Experts of a small language model: 4 experts in each of 12 layers.
Below are experts of layer 2 (counted from 0) of a mixture-of-experts language model. Rows are named router (the router's row for the expert), down (a neuron's output weights, with its number) and show model dimensions 112-223. Each number is 128 + 32 x the weight over its row's rms, rounded and kept within 0 to 255. Numbers have three digits each.
Before each expert's rows: "comes before" lists some tokens at least twice as common just after its tokens as in all text. This comes from a sample of Wikipedia text that the model never trained on. Tokens count by the router's weight.

# expert 3
comes before: " of", "s", " in", ":", " to", "ed"
router:114154086157131080099114178093079115120121154136090144145108177131095123130158065143128084166155143120183102112093071102152163130092098106091165171155134091172128124099098091111100081096137146107105150146076132100088166105088133157028099125117160157126139146171076156114151052110076152118185155095031138169157168153132123147134157112172
down0:105111148149150114128096176113138135139118137114160091128127138133131098152111116151129110120104119116169124134101114132123128124147106150125094081129157116189140130131160158126034128176120145134145115067090162114139110094152076185169138156159148181088161121132141101108148120087154209133119118116174178119097177121162139191180158131082
down1:154053137097180173173123164177135163167094159161103109088157070111114109106105135153124110117170107156128152090122118179125112121134095094110086072204152157167161161150133127143176141146140058120169143079077069153159125099072145151089111113197135112071156144097102127150205136085153156153134143129158035160135159148125109110127130095152
down2:190096069128111133135123093108147112111089139125050113117082134085072117060172130119149113106132117086178142117109094144170110167095165112090151204150096132129161141094169155148107054080099140075108141156131186153109100108152128000141101129131138149103099119090104204111104139092107172132122152151161164108154122124114211150139100183156
down3:053160148157139112112157160144085142158109046075143149164107151162156125129176130133088130124167175107141145054200181145152110118122095105102174117048073091106135165095118121145112158123120132141075084060104110148152087118084143154134118104142115132158189095124150091083111169116155116110163131125110126140153145121133119124141083100133
down4:117149193174156114104121187123087142126155116041180154139154119049141104114128162122114166146155135141179130111106115131099114095124093121119169137124093117152115146113117133078123126107225166193110093108133135171132090120125090157106126198154150102177114145152087142076070144097126170129091094122070150170132118144153138145094146096101
down5:150134137134105183177124147126153134105091104105104166110138138143115117124131143144194119072100147108128139177100129093098158116093111139087167113106093050071136105154110129129077159129162056086210116151162157071136121115113092112055111094085179141053151141134207117131094084057142138171152125123083175102172116104080117193107097074112
down6:225171167107149119121138144179149131113143105165135118127172157112110095131141079094170123111136080162181136134113131124111195170124128151136166174086116070124139155150131110149069139101137126078137151165160077148177136111143084152098086139075142163097136113126136082078071123128106138141177178153070136108197137177114086118116166097175
down7:181144113137122105094098088161118176131094131126135189097126113196134116115078116171130133140142077126147135090151126099177137133147178134149159155118143121116138150175091098120094090130150145118090162117136165082093096152163130111135167145107089216168101138116202198108140047132134092152104144118170102163131099089124125118110155171129
down8:070135097169141132109107088171127114114098080097111150131127136157082158130168124116107083130088155138129157130112107154062097134191081187157167143144087126137133180056140132147150118105121134118158131156111155111182137126240139176164084173129110136183179072138120103102084178139170180112128166138080088106075081124142108146084150126121
down9:117137169106137164111153121132061144159149082109085135149095138106197113133096143114177129078085168154126117169092143115077160119078089074116170055147147132150105147129129126122105093175124125091110165150129160169137159135129106153139098132096103117125123103105073167178140144142114087109151135119103192095134083121140083120048106154131
down10:165152120094066080130131098108105103101153120148104194115105138164094132101097114124079134122118115111065060176078122121085117161125115120105080097120123086125147140088111074143154142092139122178160136166088175169142046109088083133150106094145143146086089151150025107157120108166072128123085119125181138154130108126125157124183158067160
down11:141088110123123058153065146142125114126086123139077116107122165159148154119124092132174083122056149149109136064142122163157138119114071118136126135173133082159141162121117142145110152161083149186106071140141161156071110155094144065154126108121159164115172120162151173103142206104176110147109092131164114091154122116119146097183145197119
down12:113156179143165134126086160111147109088126124081160132103144077093152140138189142096112166129119121115172138119113079134147069086137104145133106139161140113126100069098111126123124130126192139156100120086138133159146097136108138156078117129129168112150170177179129152132127130100119156107107128090144172185162106157096171144117244053127

# expert 1
comes before: "0", "9", "8", "7", "5", "6"
router:086069132143107206079145146125078152156119086106058097122098072099161094164133171117089148131102149122100160167105203223078111127150139111165133100201167135164150100119090151106148182111120100175195137102092136123187183146069139174153102140198100102104101079097154168171137153099142138090140103177148113090101071075122129086091142164103
down7:141131087151142104165120092141093069143098164103120121072180070189130061081080080150116090113134120150092096100146079158119086155117146176188080140135152129105102114100128137133151098110125117152125125179139155161097085088099100075178118140114085074123148086138198088181101145106081100135097114159147113140137060148149155092133054151134
down8:175136131123155142141136088168132113164142183159158169099094136230162106081085098129109121111079126135233171094123089139135140097120176080092114167141154131151124149205150170189122105090151133162110130099145147115127132136111104070152157158130142112150126157170138118127115115128149154085144156083096134145142126129140189088094145078144
down9:150140082105091045170131104141100115146143186084191108124130148108144142132182124134083108144144171109124135149092086084105121082202133167116102117158116144170152111069148131102150091147143127120145094142150134141138171089129124163158132146140125147120117162101142102164141152109096134131061095149161114171027129095153128142137115128134
down10:210104102113111135129128165136157162082094130144142137171075116145202161134121165134102163145142131167147150203145136143127135122110154165120106165117084137153184125123100129107133109169166162087138152169149114103131114110115056168121184167173125079112122058156133138142103161101117085158137148130118130023146129149138103132128108161134
down11:146142093090083111129108138137149172097114135156131113069130123161187025097090139053144136108166151113141138084065081122130130110127063166104139156129133102142102136076053143110072133088129167121106144155088113130135162131122132120091107120095181133127158165198118152087094114149152173113146152144130123153140152188188152177104133119161
down12:118108175107096135169143122086185158134096114095146136120128134123144142068133126127116135148146097143136091130070136054095079144162067139136190196094066098173183138123113128142117111080087098199134213138094141121140100144064110179131143090118172129168110125161187132142102115096087139146190166153090138163129181077145142182155135165135
down13:065094143155200105168143206107103134137198073118204116150121116063070117171187101091071110122098096138122150145137158140115166068106094168163075146165163035142153139147143126184113069093103157108113043148141115180106133162192112079108107107120135147117152177110144142115159110105085134199160104131139088091157143163148196098142091170104
down14:077111153093181127104199130173108115109124207104125113193169222136093117140156122159120099142111130096133226144146106112183152110105140092133123109132079126167150089125140120156129113110150108118100143104160113094093094111134137116158196114145114077140133096076138135153145144109149151103110174138092106058165124118077097094131168129096
down15:116101136134189133186081080171130118131078069135161148141131161121131127127154184145088107119134099113096114134108096132080119152096072132129154167162143116099100104113141182068149141161090160049099086125131136127167132076068088147066143160145159084188178127101127131112106187100166122081192136151124119119165135155084141186138172107130
down16:145132080070143130130152090114120089158107163082117169090135105114141133167144126113167112088130161084158128131151109137151083127083134064124086074077116120162104162124159153131119126141120101097173110137127123185153147104097148140145124059094109111149202127044152092125110110136073130122127160128142145137093118150088145080125142128130
down17:122076108105119125088124148133156172098087151056134107110063102112159150174202119101102117118204068185137139110147122139145089115139191118140144092148081190070169062155133113211110137112089168115068177131157130122153102072157079134158168113095105148145178165108170135128103138115143129132114141094084180124070106150192150125109159142140
down18:115065151098153150103115154155117131167141114184133104137090164150063141132126124174137150091152116202048120119117137069038095162153115103129151091064142159097186124109031146151146130120144127183134142153142098157125117184076162143077206158040113132070113077129117145153111077124092144144080117069111120116139125145115121101155105141089
down19:154161144108115174118145168117131115116157043061133061105096112119193172122114134185117085179188115138058111106161175090132150087065083188111104115200109131095157108191127150123130121118048120069118095133076091126150105148119163168116073142152140132128126129096161128151221171099103144151150154177162136138157111119138122114140129155079

# expert 2
comes before: "1", "-", "2", "|", " The", "The"
router:114133183113086176138140131123159102111122118119148177155161087137068143081080143104106133151102064080098128109092122149157107137091168121117118135058088150106160151113119188151126169080143104106130052146159127187114114085143105168176176151126131110154146133073197122116099144167110143136146165122114151127183111161126095089119154148142
down7:160118136206089118074128088152081165108134116120124109164156100108170222128104136097114105170165125170146147111075078115148137147144141124088103125200143100136173172106153124141087130116132078185151140138123151134147104143132125181112119120101122088145132202101083104148142158151146125169133123134133151103111115185131110191170112094104
down8:133109187144120161120108191110140115083110128074122110159170154095139189179152108070105172110121154140148115164115115140079142119143178177175107137096122090151081158080168050117146143115104105177131143164118109215179086105120150084085106136152101133149165159160125157134120118099116201140108084175123117110157128169139155160122121200081
down9:128148091131123109146193174131091138119091125161137167135188173120158112160184103139076110131155135065115124109147104108103174130098175069128168116092078115129142111163119126104164080130164149084111127145089124175140106209122113116121075127143150061166177140192137109130076104096174134066117131182106146090162082127172095136100177162151
down10:190081184169122145079103156137170109111144188123083217099106159142116129126189119163120144162137113091087106142143106131115096133157153136120151200069102140095111054162109096146197106153147173112149138104107068122121096139144114111103203121111132153166137092136152115116089130122146123197205140132089059155151177175160084085171128156138
down11:148101130106120127083157125167116108181149109139110152123137110144058088151160100174136159112113169154070135134118144106144125111098101175188112131102110100171096127138038136115171124140136094059118086103148115117086145142162125100137158130086101121156118128200170152153075116155112103136118118117111118154146114108132086099133155114160
down12:158142110105136134142179129140119141166141092160121092158133090084117096128072126117117138075150143104135136110129136173127127114066126169159140140099098151153127177139171106151124119143211104071177121172119143129112206129088177096121188116114154151157142150146112059094050098128167144125094145130129084126092128137159108097093170098111
down13:117108143111144115183154081084102145088151081114165168147116176102124081117150141152103141061144106128118159112113133176024132107127129136092117076119122190124075125118103095152092068117143144100094189201102094133190104165168119132136139140175104145092129081189142137081119165152087107079120084105140142117141147089102124161047128149187
down14:134119142120149132151150172125185089146136110095146126145191093143121100105141109145088111130113149032096166157097119097185155128078130146080191082170120132159091121121147116127146177157138133099072095199101205142120129138147136152111137161201144160107138134125100089118116128112135072084112102166114072215137132159111122061064132122076
down15:118147143156124107095128130137149124137083158115098159115208118139142159174162094146151102135157129162087122157117172181098144162190110168159113174126178101121118129159133134063134124126113079126201172107116103132087180134062055157147124100161172135100112116072134102141129142124102089091166099153150154081108136129118123177098098151092
down16:084142076107179074131165090123146172130104107155096057134116122139121113110101137106081136058154118074101123132188152127131119139115152076069132044131110088147171162102109095110133083118083140116134172142108148094159142127146192202132121164136117124156117143152075078079144111091176174072136102160107088149091149121125106146112168128054
down17:156152148100108171141141128161079128155113217128116112159082104169115044136148185114140104106105107125160116093101122125089135151179168103094156248175111081165169109188088189111122136146157158139107146117080137061106119090132065114165123142130133099148159140170146172146173130101087142146127095084124111143150109131100132119136131137104
down18:081094022128058107143131079130125144192114225077119105175133161127126171106138159137149155160086153136104106088129099131102135193068132195048135159140164142121085132151116120078143148074204093133122113155137176136135136103085113115070090169083071128173144167149178164129088101137079160111116126132122131153136135115140071116113078150138
down19:149083150115103149113102139104131071138106069162187118113069104107096170119104173119111086127172155101131121086123134087205065152198137149089156130063100180170080110129157142158160166176117152143142100069158150097095139106157131100101089155180149137148087131082172122115079137171181119126164107086166173153090123055150098134163153135101

# expert 0
comes before: " ", " the", " a", " \"", " —", " which"
router:064112138126139103159123081185136096125125090173176062160144134162128145114122167178121183119130132126143094098174074149135142128167096141057111089147149126130155122146115080111147125145165105107107132159193111096086048159136120102139115143127138089127084089126089103114054154093139098104111049093130128074099151080109108174158130153111
down7:171141054097082142124156145122112112150153173099107157173138106121147149113116198098197151143100115148125117183066120103166079118082130129133147135148151143157126147095131130133198145096110171178143118164113166132115046117177144145169088161066092180156085119137115114132139125183157146128082120122197202092118106076178121104096134141120
down8:131131092128189184081143108066166115157168169174144121139168103161145131105161143113167096123173148108121129145121159117132165122138153105161081133054166138151136054124102127110075167135096101175119110116101126141103114167150154103172153172143105104138102146080059157141140150134084092107106072141119106117180168129120128104112127136127
down9:123120084088142109122099115167134144137085131169112146155159104108133102101107165105168101134173152147109121094093125139171155127054126124105125110113098165146100110090105165114099127171180141101113070126079108097125166156104154165123175039132148111145114160156083174142146129129115157167084150119134175195103132123141114122148064077180
down10:120107106148082150159112106122175168086173073078163127100135129188117159158089113124100125140093158132149105081175103125116085155144112142115084072162136159149162146133083091088117099129112107171156148109089180119122131168124105083214090167160141108106083097148120169149160131146192114152161097133230159111184109064097109140145132160059
down11:127102133134090125151132078131111123199123116100175123116141119106122122132128143140171101138117096155097138139136144143069094146143060155152134086177098079137143167153118142162133195124086134092110131151175164133100127157185119157190139163147131143134143108145081098129128104094145177111138156117102103068187070156175179061170169134145
down12:109108163196118113094107063098155114109144110178171193142181097091151147107108076205121107147099098091131131126104081102146117117120151189122164131105115106088096119088112101124182121104105139138162152089105090128161134154097161154170130145113126154095098097124061129132131080130120116084148105088188072102068122181113154104115118092103
down13:150131115136154114122153092107171118153122158070154109099191122114157118184088154103103164121163099126112119126092135184146148058083204126130150169168136132116108107124177102165161083122102113121115179163112109171139132134169128158069100117128083074121150161127108098121168128142056149141155161157146134103091140193169170132131125064127
down14:186143109088106111069071133116117072194121139099060111127129169112123128141171148168070160120063158092131132115127092109154104117120133106111150090076168113125152151101134177078117107126094105121153112107127102170149180129165133115128192074120166103159119134097125141107127108150133121126109135075128119175151151140116169123080123220119
down15:163077189155145096058102112085163139118080179118165142132109054133114083143109184172136148091102107073115143109138187110121154119092135142125100088130200085161105134170110096127124137136131070144133129147147123108086104165097128139126121056143154114104210155155092133126176095102156179151126100181089167165085116148157090130149026131162
down16:144131156139103158102154096098139113188054139101080134133051121122120115148127199122106056138071137130160106153148119080074087230177125031081142107080151185173120179107055156130151195142123099160100176136152123090100125107184116118156150074153096107121148138105124210112119121120180108093142110078133149121148148133101121112128103129169
down17:134162118150126079101113164090117118067149134128167109187154130208119092140087113125127138124145156051139167120115114166112163181125117130140135151128163164110071119128116102162138145144153098089096144160129137111128087085160138151045115119177136146132131124130113163143157125143119184105111172084108136071114097115128108130149147085125
down18:193186132146150174129123140121136149155153037171092146195093094129181128132155099108127115200137167125133145136107140076089128170167149136119123117149072115147136175126132141128182160102113145173109141130141128111120072146129185110094060142123115162125114086120068091106130125129148118136136129120116122128195083138119124143103141134124
down19:108099224145118175155117097084197122162112140155157184078092086103160162236115114066148139135100080116050137146097114102098114156108121107189151125162151160128132088151152128123108080106123102096142102114108064099098134090127078097181109151160097093140158185102062139142163107146147133109119104150125144146148051183138128119118099088108